From a checkpoint of a small mixture-of-experts model trained on Wikipedia: a variant of Adam for the experts.
Below are experts of layer 5 (counted from 0) of a mixture-of-experts language model. Rows are named router (the router's row for the expert), gate (a neuron's input weights, with its number), up (a neuron's input weights, with its number), down (a neuron's output weights, with its number) and show model dimensions 0-191. Each number is 500 + 25 x the weight over its row's rms, rounded and kept within 0 to 999. Numbers have three digits each.
After each expert's rows: a language model's description of what the expert responds to; "comes after" lists some tokens at least twice as common just before its tokens as in all text. This comes from a sample of Wikipedia text that the model never trained on. Tokens count by the router's weight.

# expert 12
router:469533522488557484481501492541503485493513470514513515494490480449469528534524513519500507591505480501517534482518513476483471505516508482480467482466485516490502490484545459544483471546479469515552503525459501500498510490488504498486529501491487503503477517519489455507497508477503514542497516515480512472465488507492510510478519459505500484512493499487483475453457521497530505509511471484491463490563482473503560518467488481536526532513475511511505498507517452479506517511507503445449492454473483542482483520534520469489447518445481516477450529496517518544504495494497526499
gate1:509516500532511472533516497484513487486500498452447510497488485477500462468499503516517520468474478505463510489466486546519500515499465474505509511504499500459499529528480497494511523459518496537491468464489442530472484490509546496485494512448453521499486512502499503513545456490455498526505460503488472493480495446494480499506499499572532471485444537472504501463476447478513495493483523501505534485502525478480502533473481484477473488481473565516488518511532523484508513524515445547544475488538463495508499498528502451469506474488499477459534496489548481506482508470515498480
up1:524451450500496480544484479490503501501532520550508491490454534440512529486529476521501512495539480498515513532523503529464488464509499492484499490496489483516542546481505483497485531560535484501497506477519511471506475494515557500497472472560475511493468539459493523509500507496468465487490552513509502500545544523469505522503529524520520488546479495492520494483509528509490490501501473479519522522503437544490505477530492505560525441491462469521475444504524522537528457470533513504466522464499504497521492496493483496540527525507481502501504496519514535480487500498473488492
down1:541490528494508491469534514476507508497498556505510533508513500499552513500498440501471508501522510531450421483494462501501515545471524512518516520470494479549510528508507504502519496463481490489465447490452543506464477513511550486505461507476489500474504517506461464479455522530522504481530465481437527485483505555527487464496515458462470525554547513491501515539498499506489504508506481474516520507468477499505518502478480496512468530510520490497488523508530489494473491472507493533504529549534513491512519456488506477524526507532531505535508447518492482495486491499470501507
gate2:515488521494518507492535519516503524466490512467486474449533512508498505494498493455467504539503497501492495499472524551491500551516501465567529472533465494503453506473464488508518469451498451489497491494518533464486525472523467518501493528479526552498575477504516496500515506520531501509521501530502528481448497501503523483485505531515497446461460476496515451510473463495493454529515508546522493510514483479484531501501475523468472530493511520563463516518527488509467500542511518471496505533494458492518503496483510509523502542519496532487515464485508497499481449490460524526
up2:479450482506562504495485516474534447508525536482486497475458543528467472500477503519488483513541496510516504449497511468499515488480486492474522472476508546499474467501480471485506484472479467514493490533448510521488459447460479446529470505508542508491483459528503518511496525478503486528504505489518490462515506517492497530485497517496485488491502509532510482511516534484485512504537546523513466502511494488476499465448426475523491541458545522417502502492477491497493474531509488498494506499483542520523454488506523493489504461502504548514497451524516461511484505516504495489
down2:488469492524489470537457494494465496524512476524496541458501513514531530506462533511533516481527476493502480499471507482522531474472463505473489590537476504432495497506448484486491491490492528521482524534491508493486487467516501494468485493462498486495468528506514500548540443516473505471487500472494506488489529520531481499484457519445504526503531505524509509533534494443502492463514532478506540454462493502529512476494468497508527475496479522509491511517496503490493486462508552504519501470463474491520520475518456522489448481510514510495508480504510506504519550473548463487
gate3:499496497514484519508550498492510500500492520502477517524504531476505527493474508478543476538484435442481499495493493529506459486512496531482513497522477441474491526519463520501532525509554524529464473473498495496440487512518510490467512500526505482540538475493505541521533540500440516531519464509482473492460464516469501527476551516490542483536459514481522478477477521482513451501462518491493497499505527467506508504458526483494526516469467481492497502481475497478500516541451483466486552511510504519513542454519450522497492499487514479497555525488514516482491490531496518505
up3:526481565491498507492542475509527534480504479527506525516497516502484548522512533462473535491507523499492502494519514445507454534521521483492506505495508523469489516530527540471506516512485463522464493487451457482481485523481483536515530491532480496518554494511489509460534526464481542468522511489495517471530495488528506498500525509425533478504485555485488496494474473532500465515503506483483482505477519492459489499454479486496522504505489467506467497446490530510490500539480475528515480517515483485518493454483496530492473482516485452503527559439487515538475501467525478532
down3:487532496462534504500514502543488533480501494503483504483509508466490471520525516494402488483582491506525506483447508458496514486527522496510514524486488543483483468545520502502522499541489486467526497490531473475488500494484502537502536510457510544493544496544504532479530529515483509482515512515501469489507511482546521486488472492516501508493497531500483489521497509440463489514463474495482506506473488482482512512424497477523561493449532520492518481485467532502498503508485493518512489454504528473513480475492457510452489450533511496536511496465505479520484515500521525470
Description: Articles, prepositions and commas inside running prose, like the, from, in, until, and opening brackets before abbreviations such as (CalEPA).
comes after: " in", ",", " at", " of", " on", " from"

# expert 13
router:520517510471512504459490519522500484470496435527533507494476488492508485487512513505515502539509500496497504526546551491499525518481500512506522502484521526518396497513455516500488474453492490552480523505478484490519527485504487515565509454527525515516488495532521464499388492473521515528508521495504482496525504542522496504490496508533519498522517484502481496563469472511512484511504510486494494491552501529509487473528522525522490489511501485482503509507519444494522505517504502488478508483433519486496473514500494493525513476538497538533531538477523504498461507521484444499
gate1:558495478454520544504466487482475467517492519468460565502561499521478459470463484510528510510495500499494494517488481529528489544545515498562504502505490478491497513541492495514459492484493520504526467490525497485479486488509503492481448517473513554497520525520470486499507515470484479516500558444511478522518528488481520463479489469555535490501464512508500513462471483538484486460529479539487471534493504496484510475500474525529438504490509527491481495464492504477471526504514471501529532486531498508476507521476509494486513516502479529496517458524529478461500541464465500529
up1:488475499527488520535493490491506524528520471494491487507472536477519511531510467476522552492533500483481481496506497484523517539502493477489472525524495506470491530514539557489492476523503550501497496472496467510493522471483561546495504483486507504490492536490521488510506504551488491476473554543488508483524505498523504485535490491492528520440521463465522474519490533577516521464533464489455496482509483514471498525516530542538535502493452533511512516472523527509478500544519529523527483453495526479507426484495499500505518470522489466504494493510511504549497452472503518533
down1:505500529470536511552494491540451491509488475536507513453478497505499489463470503507481512546505480494510523451504512464510499538502547499476485487488520541504496535501460530487474504504502527492473432490506505443509489474454544531475525479512504482525489501467494506527489467522501485469452493513525523559500505497558501490521472487509534537502513509538486519468558501509507493492497502525521496469486518528481512499552507464484525532440450506534514543486491499468497486515482529486510506449515465458507505497482490485516491518459449483485476492517510517472482518473507482513
gate2:484486497511466511536465477537514505495512506506505510462434518515490499476474529490520509554495450531506489493497538560493451505477502506540503415524496506534495527514520491497534506506524456514475481453497526487493471511495487548493459540491449528510477497535517533455466488526510505499495494509533513460514503522475505526517481525522519494527463500519442548525520531509479483487488513499495483520547506478535475499480510485475524463539497493491528513502542515514468487503525518490502525524496525489472452476474473487524484511465508519466519535494491510474530491484545506474
up2:505496499495555470518501496522471489501515503464515479510497488519554527526499526515511456503504544463503513476504513479498470504488509511492494474535493485540485531511482502503533491499469485531504496470481448516498500494519448519491488514473497503523500450512517481475487519522532542479519490550519519488469486482500484503468506534482496519515499483533463512489549552527448531498484486443484533521500501453468464503480453500492477525501544438457526508492505502455427516529493487484490487514477508515498478496503533563490493478455444451498500484502489503510489516491493517446
down2:484506530495539479487499493480526505473470497472472526509499480520525475519500504471535473484471427501477511509523511532495499501476513523478502476493487458519505490440523511468527476479489476509490501487525521494509493495472523583538525474480546475447482484495496515473508525501499507470459473528486500537464531523501498495468461491493478480502519510504516520499498499531513459479514515526463485508493514517486487470504501536507500495489471517527486482525504505504500476502504509547464513467476482607559527438531537495516485480485526514554511529498475479491494540494538523499
gate3:488523492502518507513468510521451505464542488503487510491515492457539508548513496543531487506496541460492546467471482518541471486524517516492467537475483478497496477505498468513496478520508522471509496487469484490523492485507517461505482476483526500444521464496546489507494481441488443567486515502505447488518541468502492444488524483531491503510499503518494482510508471491494491526492529497494447534512554518472524499465519458435529486516518488515500520530496504500499571480494521468534494529522482500516508492534501498547522503467481519473481474489480449492496506502488524484
up3:516495529458486500439493499529486496525500439496484478498547509511454491498486486485467468492494533522469490522508515515482454493503498500446491484494478498453445519478499508498505493509462494485499492478517506519537518513478530480494510541502504492462524504449506497476499486511493494518500496455556465461494515455496500518493500518506514487493490504494521496504434500523498482460512543522467462494466521510512514508489461539492498542434560500490454513541506507459505503510513525535493489512464538520534470524527523495476498483458459511464528478475475495500457560497481485488
down3:552500509534479524490547448508502525543518464510495515482505521481504475475462515489526480540486474534498524511495494502461506469463508502506522467513502517501472498544488545480471491484474490541479523490498503501491525512524497470474511466529502524513533494533487455486495506510457556476511496544560549500477502512483498499515537511527541526493552507483513544473474516527526483472526476483531487501490474490496514467515473505487444445470484534523489542559526489488533496532477499507492490478464511501510484519507483542466493525454497503471525513499476481521490511508447536508
Description: Function words opening a noun phrase, chiefly of after a noun, plus the, for, that, which, their, because, as in List of.
comes after: " the", " of", "ing", " for", " with", " part"

# expert 5
router:481488534478526515566523544504479520519513422480499496521502491509463484512519489510477498530487500475518527523451523509497489509497519496491518534456548500484572495503450471456493494503480520458504501511487502500552470490465496497498507471502512457527475508468532489472484518576512529487493483473498520504471507457536478500528442525489510550517488502487516518558496529501542475466498494482501510514603508498477468497493445503487486482498488503466508501495494502500507470519514489520496488479465527463498498503490502502522478512493478508530505532509496491492512518501533490521
gate2:481480532501502498514555482489516478543501492508516475520447519472518539537487507490521475480499511506552499516498461500482524499474468515509495540527536456470483540462497505521541486488557479513468465453499488488535516527502529517478502522420469521482478466539519500526494483508469502538460513502486488536505515479499469520555491466490499491523481496528520478521522510496463531433462508487501558491502506492461519523486496492516533472494467499521473528485510527515528486525455472470520508497518453529523475511530499501499481521509479501485485488505498480479508561504485515474
up2:520505475532482518505441503531467477473493472514513503490509501514494474503497502460467538528558468521487534534511506454509484517473543491469523493505493518493494445556555487469500498515489486486510493525442487487488539438495493466503495492515498471540522521514513519523483516509476527522519513496503491503484471483512505468493518500483498501491567520484509500494430513510511468504567518531502520485513529507475508422518487511501467511482513507487460532488555479500460548478518493473494493523489490508472519521527467508512506486485552458479518512511499549485507523487507490482
down2:514486547502496463516468531505516496459519460505507522510480496511489509516463488519509499509473494520515512521486507466510498508505512471510527496485520471486472523488511474481488498519505551506500489490531522511462548534491449487507493500538536474540528508472451478499492486548543472490514496457499488505502497533470489472510544539493495516440440505504471535499485490509489491509455509523501497457518519502466505430521501492453483443482501558477485513481548487493473501514516540534474502480484517456459478547536527509455493532485542464473517518509529538503487508499521511517
gate3:534469534518491520496503479487515524549493509470486508469504525504486553485464510524495483491482472481457470490464459526513490542503523492515489528491523461524491534449496483499517451515531509521512488502558559517463499517489512456462494498518497493523502452503529482529463502479475479552487487511453479512491517535481527533526524499556468514470527542509477494508527534524516529506482512488536487520464536507516444482478491457483498541482518490499483569504484506475494451499464499473499480487465493512496499513535494506472496499470528528488500512499533477523511515469458501495
up3:513465512511496520508528506494516462526480467430520477508507568522491487491528499507501474506481499489481497493506492514461539545468497491534525525475515552510529479473497499481506505529507491483522494482490546563487538484499536500481474487532524499493539489521494507501484520482470476489520460505488511477473495479470521478545511534506517488492477512540440489510492517554507496490483516491432505504539535529513445484526513426487501458531519472489491501511498544526490479476512498494478488461478513489451507513498492511492476457479509493527532483475481485491519569498478465516
down3:515533515553504488538503455505524504504468507513542538470454481477545537490496487491552495461503475516502508480516474519480472505479502481516481455480464495513497499502537531515540499527499485504457540463529535477486458525516490534521501513497477494511462507479549488497471460536490540500461467511507519511510509481533501535479503506480498537441519474461525489466490511531519494518488463536541460516453502530492486505505484562521517513528545531515493493483510496500499472512522526491494494469541501447520546496500504491456489496503526480508505470466511533520459483514522481518
gate4:517467514470504494530506508463558489507515508490501448503490475522512447526491544469484502485486504501477481454504494482531499515532531504549500556504524526558510491512529501469531502479505467500516476488502489517500493501498477526469471426483516532515530473528540514459483527489502541478492503501469473547562483470527499495489477517502504479510461551512516479485476500462487451463507506492531538492500532490520449474510481493535510491495457500525515465516502498513525513459495462482481479475506453507512556492500463485500495480507507488514501452523505540510499512503549498521
up4:515517499506471466484504507524492551496486485529512453514532473497489543499483518464500459457514508513502478518483485507483465489532549486447475520479500495500450485481514445515500483488467489509498499500550506495492544483476497489505544518518490499491508489530524505526475540506500539526503543523500537531549489471490511492500516461505533500502506556550456516484525530521491509507517549540474558527495506487487469493498471530478532526480487521541480505467541525496476454516498439494505500498474468519433482511508511528492520496520477515516503548534508510519477535493506473522
down4:518513524500500533515529473497504527524478471483502519500534474473530519550513465493518477524550496479505467515486477510490477529510535507458539483466522468512469521497550498537538475471472514497501454437459520478521555481484521489495512554502490463503525535526513528494478482505496478528454541491548484532499485517551487499552499487556560515497487463466482516499520540502492510479494512468475498493479501552487487492516518514490507490556489483484482484508537480517500543511521517555509531489504499506502496517499511519494472528547496504508507513500497536497516489497444492482
Description: Colons, semicolons, slashes, dashes and spaces after field labels in infoboxes and tables, such as Total:, ATC code:, AmiGO / QuickGO.
comes after: " |", ";", ":", " /", " Born", " Country"

# expert 10
router:507467541479485490427504482498483496540512511503510479515557504481529500451509491506507537468506512522511478483488471487506496518487470492510463482537478467498453543469481474505465518488537474475494483411527540497452512505517500494461484515507488503471540513493473489474484483473489511462502492480496502507485503488541519525513483539478505504480469513478522502499494493495473506448489547490516509480474519487493529547489510515463462437482498551522465496481490512469508455503501499494520496510486496514507498528476490518472518487422497490514526480527514565478532524486456519496
gate1:496566561478529503484521515478502500507508504511497493564506493482517543498506505499539508523494507486494461450507481524479511529432492524524492511497488463462468546510557520529478550477532502514450477479514506510524507473536505484478486489485509480494515500537428527520502495498512484472486457483458493494501550496520487507472522558508508500545489510485513457505526472502500490475499507492514497487493499500486508507512494440462545497507470532508482491473462525476457479550495512534510505514516502501486490516517522491554463481466523487478500492519535491525506490507542510453
up1:530473486510493466510469482486528516472479510525500457503457463493501531525501482537508471501501475505500512494524512490541441463472509472508498473491500502481514504520449521468527481499496507469530512512481496481471480529498482518524479540520491517505488492533494520491495528487476574543481546509537521525462448490506555515496496486524512471485498445515519494523475543488531543495488502520482480542528536484523507503527509516537488496503534455525551500533553521538527510474526497496487464483499508510531474509484585485514486490498464477482483535503491503518517530466502472506
down1:532515507480465446468487458501503500543556524496522539515527480462515477495491493514519507491527469503488472492511468520422485498495463512501519522479526469519520481467503544491489421515510523506477514479501480499479504515498478502553492473504510516486538448497472469519511492519532507471506527466561532509472511489521530528509513478515536476497483489497533480484502481526500480476513541504509515512480537487507540529497522506500514482490540524523516515470511501456550546464488473512523510528521482489536516495479512552420496505529485512478516502509484523499507474517518469476
gate2:487482479491503496526489484513481542543455517513495517514505537495497537486503491463553526520514518518499484484487491520496457483469485517524509512494468492555544490479500499488494559553485535492480487434505503524456505505500498520522490495492500474478460501517478485536470526484472521510483494508477526479526509527526497543548545511488509459476539507521481479512527475476527517515498477509507532444496508550507450505465471500474495468496495530494450511492512506482514505539498527516545491506599534498470484521476484516501508471505469471464552511510499494528523493503525517485
up2:512454511515537506512535520532474522493489465515497484493492475504493453497500516471552516489526514495506451465549548503553502490510505519520482524513478526493477543529506493476489431537480502539473494529542502537526476484494468534523513460487514498492457522493491543462531525504495464513494537488530502461515485478502472496507498477482504517498511508505496502484535461475462472488534540504524499485477502469484474494508491512508490497471500503442473528554523506462513510513532502507485467512546520492499560476496537503522503515513482514551517498500490462479447539468458522483
down2:498447489516495532495487510472491482527501520514506514467481515500526519536474500492520502489527461470508486521490508511470486483474514477554472471490555506521511505540516478547510504512514457472513534524486505462484520459480466468536508479524526511508501521487465471515533508487499512474500509474473481496517489512457465469550550512488521496492544515454492442523529476438499493506508502464434520507498509487511493453530534489506543511544502511501490495506511524490503489478511535477535488439553529550516459506533500511523527514496466485524512486467515536519527508530476482498
gate3:487536523470523505523519529458508515469468479490501487521513480493542490528489494513534504507457515546498462486480477493499527486453469550511481482505504510480517514480516432479535508497525527500477476489502480527486468513489487498472472501492504522484498514496450521556542559499539474521473516498468490512484538489488517499496523531521521509524522502483524503525548505503474541517485449538522502499484490477487535504502468569550484483500494486506539502505517487466482511479529505447486505525542429480512492476506475517501478537524468528503494513506548545522548498486506513521
up3:490516488517500519479456523493563512535520539547524503482518498469505520531489475505475499483478497509475477477490462450518520482457450469513533476495509551505491503461499497501481505469532524494534505458458551527449500513473499509482530538486462545477537487488490511499521538550473482526488503523497486479498546524516497503536500514516493532529542514480536508463522528504454510482535508507525508547509472472496501508489484527529475479518517524470531536476473483534498461478518531464503523506466489481501529485485505497525459511495492509466452496486533538489514459470495493499
down3:470499491486516527544515508534505533513538482514503483511523485510471522513567471506457533473483517554504509505494478500494489500505500519448479514458450485496499550490475510487494469496481493546452552451505477485513501491537508554451516521455502511510493506557530505497510524485528505494475513469528525460493502498493480461467490540509480493508491517483451512477458496509503506477486486497506521510504510493513476477506495525544481512484548478495476461432515462486463495544531529520500527524504501494505474499491507489519481484462475492500462463453480530506498497473529477554
Description: Blank-line breaks between paragraphs and list items, heading words like Career, History, and Latin-like prefixes such as ex, comp, dis, trans.
comes after: "\n", ".", "==", "-", " in", "|"

# expert 15
router:515496482546554536500491517532477486496458490510525466489479505482462520520487503501495482548509495513502507528540466450493495490524501489479514535506471457500491508492533487494479493537513557537499506512530542525479490545477473506490549505481463496491488501503516496504519517517495528494468486502521515520523518511457534503490517483490528476493472484531492519505496427491453552540519498512474522482458488518508482497470492505489523503515479501503542522493519498530474453507487535439488523427465500506464559503476505515482529457529512523497452503499483513499483557482526499467
gate1:484517498522518512516505459484527467512477505506505540485493471517503509460456503521431534518528539440498524488509464473500487504534523477530554502490522521477423519508509517480456515493462519429501501445515485507482463529507502476468489486546485474450497533492481490490512522497511536537496506477485513480503480494501501522493513502488472490490491492518506493495552515556462491474498489498481517479498507493493456511509469482474462504481497490503447494544487490484528469518505488480538452495539469512478521487511468461473501505539493478451441495490476513488516489485517507480
up1:528520537513462500520479496449491486538517467516467493508514535490494505471498534496520473500514515463497554490484504531527520451539494499510541497517497492549506472520505527527518503531511501487528493513485517476508490493497519500519492511527524511520509493496526517479500515491514519519527438454478477484506523496470564544463532518468507515496512503513544477509508528488495499503490485515551504524503547525489504526452513536531506522475541469496556473480483484531469498436567489507493511508455528527515506481492482523561521471457493514502486507461531502504489544488446489501
down1:545507548469527510509493509529509491542527488450520481508498526477493514488485514474472510514541521510513519499445493511456493497469513515499518471521508512449467519513517498489496500459496523500544441482477490506486502532494534539476507490487504502525497484504479501508491521499470535481495503496527485519549530539509503490537494524515463454471467481480459461474474509494501474495458502500509477479518510501475511483496504514439487499498472520526525490469518517498479525576501480519439476444479487542496465453479515475503482493476536497539502461534527553497521520489475475453
gate2:510473533500502523485494463506510525500485525516495494477489524451524523508441572514508568501479508476496500464459485484537500562533488511499459477476501457479477547529490502466472493489532495482499453445525508506480510491493511540486457527514490461473532505498498494516462486497488535571517495511519517485484506490494512484483507485492516474468500504472499502453490480509520508498508547481502523489455497540512500455466469528512481524509497509528463530470520517487524470510490485504518489521521499556486473492495537518484540483468512522505482442540486507532517507478538499520
up2:473548487505446505500544558502510484468519490471496522486508493521524476514549484472492493448516474475496455519512510492516532482428478554478477529519523519516474444477506453489510508496503460483449506508520505476488497528517521465483512499498483469523519483509526546499481512546526432501510515517467465479550517502491502476522516483521494507525544506505517506496506511475477499463513463508526484478481490496505506558471517458520519478452512522479492475476508498533513484516503513489493501494519465495495548535477455481517486508524544492445516519496510502498522470507519484533
down2:501481470485519496518449490528486455479548482468461510520473509505520529504470478539487491477538500525522479502502508486512507485506486501505510547510527513506504489492518500451507480528500489531498495516477544445495508519538507497495488496493463467562485427502487484502451510499514475498466482475529478486494475472495476505466520524495534487518489508476489527482474497489467523499502508504518464525488498459522517512514527507523509491519473564530469474420502548456467502531517525517511493522516521485475464507490512550524493449523519541492532453558531466501485491504501511518
gate3:491541523470486452539478469504538500536490476473490470537489478510497497517497481514498523478466511514531502518497480515490526535499491509492454523485522493502430525495522539484534519502510529544532467498492461506525494528491525512443502512480497522486495530550445537544528507489494525500501494534494569499485541507432508486493535517505496505505535531470481538526531481471495499514449523487509501475538522504463514529460481480497502501499492489493497543518457476498514533531482481451482499488502469503483494541559473479499514491510547535487501502499543513470512510488516514513
up3:472511494513501524471527505520498463489466492541464536464537502453515495517467522506558509498492476550546460500507522473536511531484496477548519483527498481464500507481494512500498482499466479465465500501482499509520521507507464490505504472515487484522504508459520489481456502499531461493492538466516453546513451490519472446491471476490486509519501480483545496521509542524547478503531472514535486486445488519466461466543514495533478524441512495542487517470529537525465483496472495514514491505493524493491475473496522488503440482537485504504503454509464510517481519478514494505
down3:534520479522506470532508498497512497494491458466467492452524502484473526558484510501504510432466504503499485485486500518480488485532491488463487454493495533505512511499488528510515477487544513504470489485457536520486553500478539477577477540574486502492522491504496519497480514458476516464518491527490495527473494508486529544558513483541508492473463508460487508468495510517525519504520516484530471503497499487454516491490459510522465508486501522530510549486558521553465516485479518524487486504514461511505530464490515500509545487546530462520491487463491485506518499497488501508
Description: Digits within years, dates and seasons like 2007–08, plus pieces of hyphenated compounds such as brother-in-law, second-to-last, year-and-a-half.
comes after: "-", "1", "–", " (", "2", "/"

# expert 11
router:495503518489456478505515484488529524525523468505520514453511517511527513487490528489471479534512531489469492521569503486535465512490467513453468515483487526531443501510553511481469498512503540499505580489492526480519488476475480474537521539507535509541522471467472524505490502465477510462499476477473493495500519542480494485497416490471492549534499514501519493537501519496495507483543530502459508499541485482511487481546546476510483487491523506504496483497499512509492493512476513554509496495528485450471526490482484472507500454456489513478540464529490470475500496507487513489
gate1:488522534528463515505462565474540471497481503510489485499488482464519518442476513513518470521486523493502474534506525483457504525517495553498509521522464499525499511512483525503475537510495515488520492458517481481481491500521494498479499512463504516527530529514496518520447506483485493506469483462495502477553503468489504442500523492465540498487474542501497515514516570524515487503521534476475535519519527428493516473485511486446522481478494479528479543522498463501528506510504502493487510476490520538500502557488511480498511529505537502450480526482512496460559469461490485457
up1:518477451478506449480557467510512484547510451504523513488513511534467561512498508490501530461504506510492493498527491499532518464499473467523482483480501504498506545506543516524527486506471518501520512505475516489505509516485466472496503529537503475480511497474485449458515468500489487485475564509476513543478508559504528519472504513495532482503518499504527487510509464501480511525477496507495539479538499487490489494542501522522454536503507512494524510497482471507493496472468513471492501505545488477516444441498529493479503479461534460542451500582525500504463537509518499481
down1:508496490511494484517502490488489514481502483497495529477496484529523520487505536542494531486479501520480477483512461530472485477504463515527513456470507545481516508491546501517547474507510508530540462525479505490520487532536461493488506494494515485513501494482562515517559469491534513479562523478480457510481494497471486548502475529496407486498521461509503468527443455478543526502484486530462451459466494490507492561519501536493486487497473501490509469521480466516499531525558500477492509524511493520501503509491501529490483512494507525478537450514478541502507480492478515508
gate2:562485502518532470469474529473493480483478494444452514526470477498535497467496514497475492506508542474485501473479491496499483473489485524480518528513475485474495535500528471509494564534522535503479518515548510501491465514500508497498518504525465506499480473538447483496462498473530490549472508473483518508513514503541473511517492496462537457523473527477498506556483509482521520513501497532541509485534534480474541499511515491519516513477462528522498462509502498480523435480510483523504478461538523519502512530464519500527503533445499520485524481515480514515547485431506511523
up2:565488536489499469505518492502522494501477504477526499522495515515504438502450502515509486530482521495518492501507517493559441535495516446467462473481506513541521512527549507494513478503470510474521508493452524515466495475451449496501480510553508491529544473483504507495516489518458546560503466524533524464473553524488489505496467505500498500472482472487529515500487492482495485482556528475479475493496500518514509545504489498505459502526536525509480508527467480488502475509543515491552483504510527484491507482507508489510534491468465485494552480534486487493519481529476485449
down2:462503514526461517506493508511468481516511516520478510522553498518499515524508499505479463518515484488479479531464534493531509498476483526514485546478490489484482489502478515513493537515488523502501535549494464502495491526523481519509503460497516487508451524508551465514475533454527534485545484479456514521504493477452529493512488493510508474529525511496471477518481477478482534492481544504502504491530495551439539470537520499468526488508494503469522477453528526456516533486501461471492493525529457489531477551495477539499532509520514508494543518503502502485453547499546446543
gate3:514511566457536533500523464498529514485479518483502474526546538500504521544497490478462495495493506481484516491467487504497485494537541452469541526510535509470470541488517502497529518508525473497495471443528521528524481496498504474480486486510470520459508492517492577485501485497519535498429489495491518505498497501477526486505539530474503498495446593498499504480483501532512490488481556528530494537506545459495491546481513502478514481491486486461507484466488485483477458529509478494497464497489463524534501507527475472501469523495509498491509490497504539518541490505505512500
up3:555506492468512499491524477494499506518489464497510523506498530474505434498489507493450506500470524492496488497537541464521439510519512460494526484522517531471479486502522524489495524505476476499480507512521479537531451513501475500502497493536506531508501535490499529506499481472460510465520434494495519494537480532469465508501466523447482519514515497531539512516500529499506517464504505530527490515555520464492501522514506485478491492473512501467466460482503416426512474494504516486501463527538539496498545490563478483454507500508493501544512471527496510508527498506523507499
down3:499456468474547522503530548458501518546450475518492520524486494531517482482507527462457478486552504504486535509470480456488473523477496479517528517479473516476491451511510491503522512533458506498547488499506499507477472462502472482487530500473502483464524487504513503510479519483511532480480478451466525491496468473493509472492490502449473488497510493496538497501478516505502503529497559579480499501448475525496473506520470513494506484528461509534491495498492514416529487491530509489498512517555505502564517523493505502538477501523515527487504520527523485522472518461515511484
Description: Mid-sentence and after commas, plus auxiliaries was, is, are, been, would, has, and prepositions by and with.
comes after: ",", " is", " it", " It", " was", " and"

# expert 2
router:520519494492481492524515492490525477488506577483505516477451508502540507509466524493494478429476504485479510484462509524489496527500490492511478521482615518482462497497535565512515515461545502488508466492499495503507497493499506475488463487492512487567497466509536525524500481547493495524506504498506480472519470507503523493519515484549476507513490483502536465451499541509488511495518504476502500481445480503510431503538481483475512521523495488527478487507501494488516509492482470487533499542544450496479512503511511487508514484526506468469466495502501477518560465497493469489
gate2:489458453516527501459521489514499500483503520453513525534550542482498540520527535535500514532485504514513519494481465530526507517501478528530470481530499478488504503493512482525526495481511502516499484492499478509510496502521570468534497508475517492512469491483483515541489502526560502516475471504475478478462598509489523475509477474511516465532508489470485497504525527513500492491492519511518491484510452473484534503513454508474463490516542484506510496461506533497462495527501524527516504504504468523498491474488440508496560557511517512550518549530494514529484528529526497543
up2:525505477472494522477485480494497482507504498527483516475513507494466475456556460509496500530482516462527487497500489500550494513468528485512523487496491527571476413501503510503453539496512510489533510482517530487517482480482485453504495537512503466467512480500503494494482506514514475532541464521528475476478537440522509514508508453533462488542472510483547518512487480503477484510473502486467497482507484535559541510481504504518516495474447519496488506470527511476543524467512497554475484471483488484471512520534491493486448499495517520536490467481505528520476531479498544475
down2:514483486479444560508510477495487473490535443522471476475549491481483473482489474472538492500524505495510528455512504539469535509503510476487499501482508504479510472511496531487482482451528458509475493517497505489453485491532489530531533526510499489473509508537496550507516457506487511488531500516486469476475550486467515481523494482487513514579546523490505510476513511510488527547474513508493474504498479519517495521453483454438529516511533505534528517511522529485539520473524470480482473498446497518487511514522477509509483525555487477504513532494553482489470493473508523523
gate3:503513493505451471528519489527519454497489508501484539488509484483509503462489459525530514516555466514524509521495518528493558509484520460522516505461516504490498503516517533491484498479536484501489492468495502526487486510496477459501490460528468508491515491493503493513574480502476507538461462542473503508512471524498498447506463511517519503534500484475530503508538459519517509469522513483490468527539561504518488512524555506485491451564491543482498475484524527575473487540488477507471501531521505465498518499488513501518506519541490524540498503543507496485532539467520474503
up3:531502498479526520523498517454493506510541495485488437518515496510517525511492526505524463519463485490481469482506491496490495546502528457497506445512466490508479507525486476596522550522446470497547511492497490495495524504502524535500503544475519515506489493520510487523462493526528543468527508499523485478469480499548492467502487522494477505486505462451522477504509488532515505508487467528476546514484469469492487521509482531510509502459506490532545536527492528502486473503520484491471544530446494495485483494461478490484542461474496524485514510483491521491423488515505466503
down3:532522517519473472508475523482499483526473502440502457440520468510510510498500495447534511504489524512470516528470498527513530466502462512517489507499460508479507491500488496476496506520505496467510455469511499471548482526545480454496532491527443498496531522485475504497509520461472530523524481504499503521476490468533549528454517497519504483539452522503487460518506515486494456460456511473491534534466492509457458479460462537490490492508483520503521474519533466491544493492439511496513477521469482481485500494504519475471523479463483488501502505513483517540464527464499464498
gate4:522504480494481493482492484459489512532533476484526492503470487461487464525473482485481471535521489475544496491463491487455583528503490445468494490495477518485519504534504505507478480454483513545516449464533460459496508521494510470489495501535530570480520486494506495508536511488498494485475510501460527497540481481539499482500519526521541515529477508489488557505537483524494501483517532475491499486523524526478465507482473492469509521502528518486487520494511531525431510482462520512435523503492501491503521534481491495527544515471510571524513502514511508497520503512525507465
up4:470485544473537478524531528523454534482530509507482518483478524514490468489485526439557484495483467528491512526486535517488556475506502482512524472496531481457492468480497479537541535532523506531474515535486506533505489519475477478527509515526483495506545527520522511501495494504519466503518515544481448528484521522520533552522535514529495536492499510494535467493474486517533511524519495558508471488513495519504500470480542498489494478484462517510496503478508501490520541504501515529505504474507535513429470502499478492533512490509494506552491509478461436520514549473488511502
down4:509509490492546496536548491529499537509559484500520521462491503478475520498495498526442482497474444477506521459488468500484491483511484497523495495481512517487434496442508457471466516492522517473502493545475504528538523503492516490465431506522470483480518467552468489487551559492485506540536494468481479518485474524464460521468463542486516499507507531471536485502515505520495508498461506488502455527516468511483486519470494521550496477483459529532486506499494500493480471498531490494492486472503509531538458484502501486512498525540507475477530484513515485492527495481476511535
Description: Line breaks and pipe cells in football results, squad tables and lists, plus pieces of foreign names like Kon, Mc, Tvrtko.
comes after: ")", "0", "9", " S", " K", " A"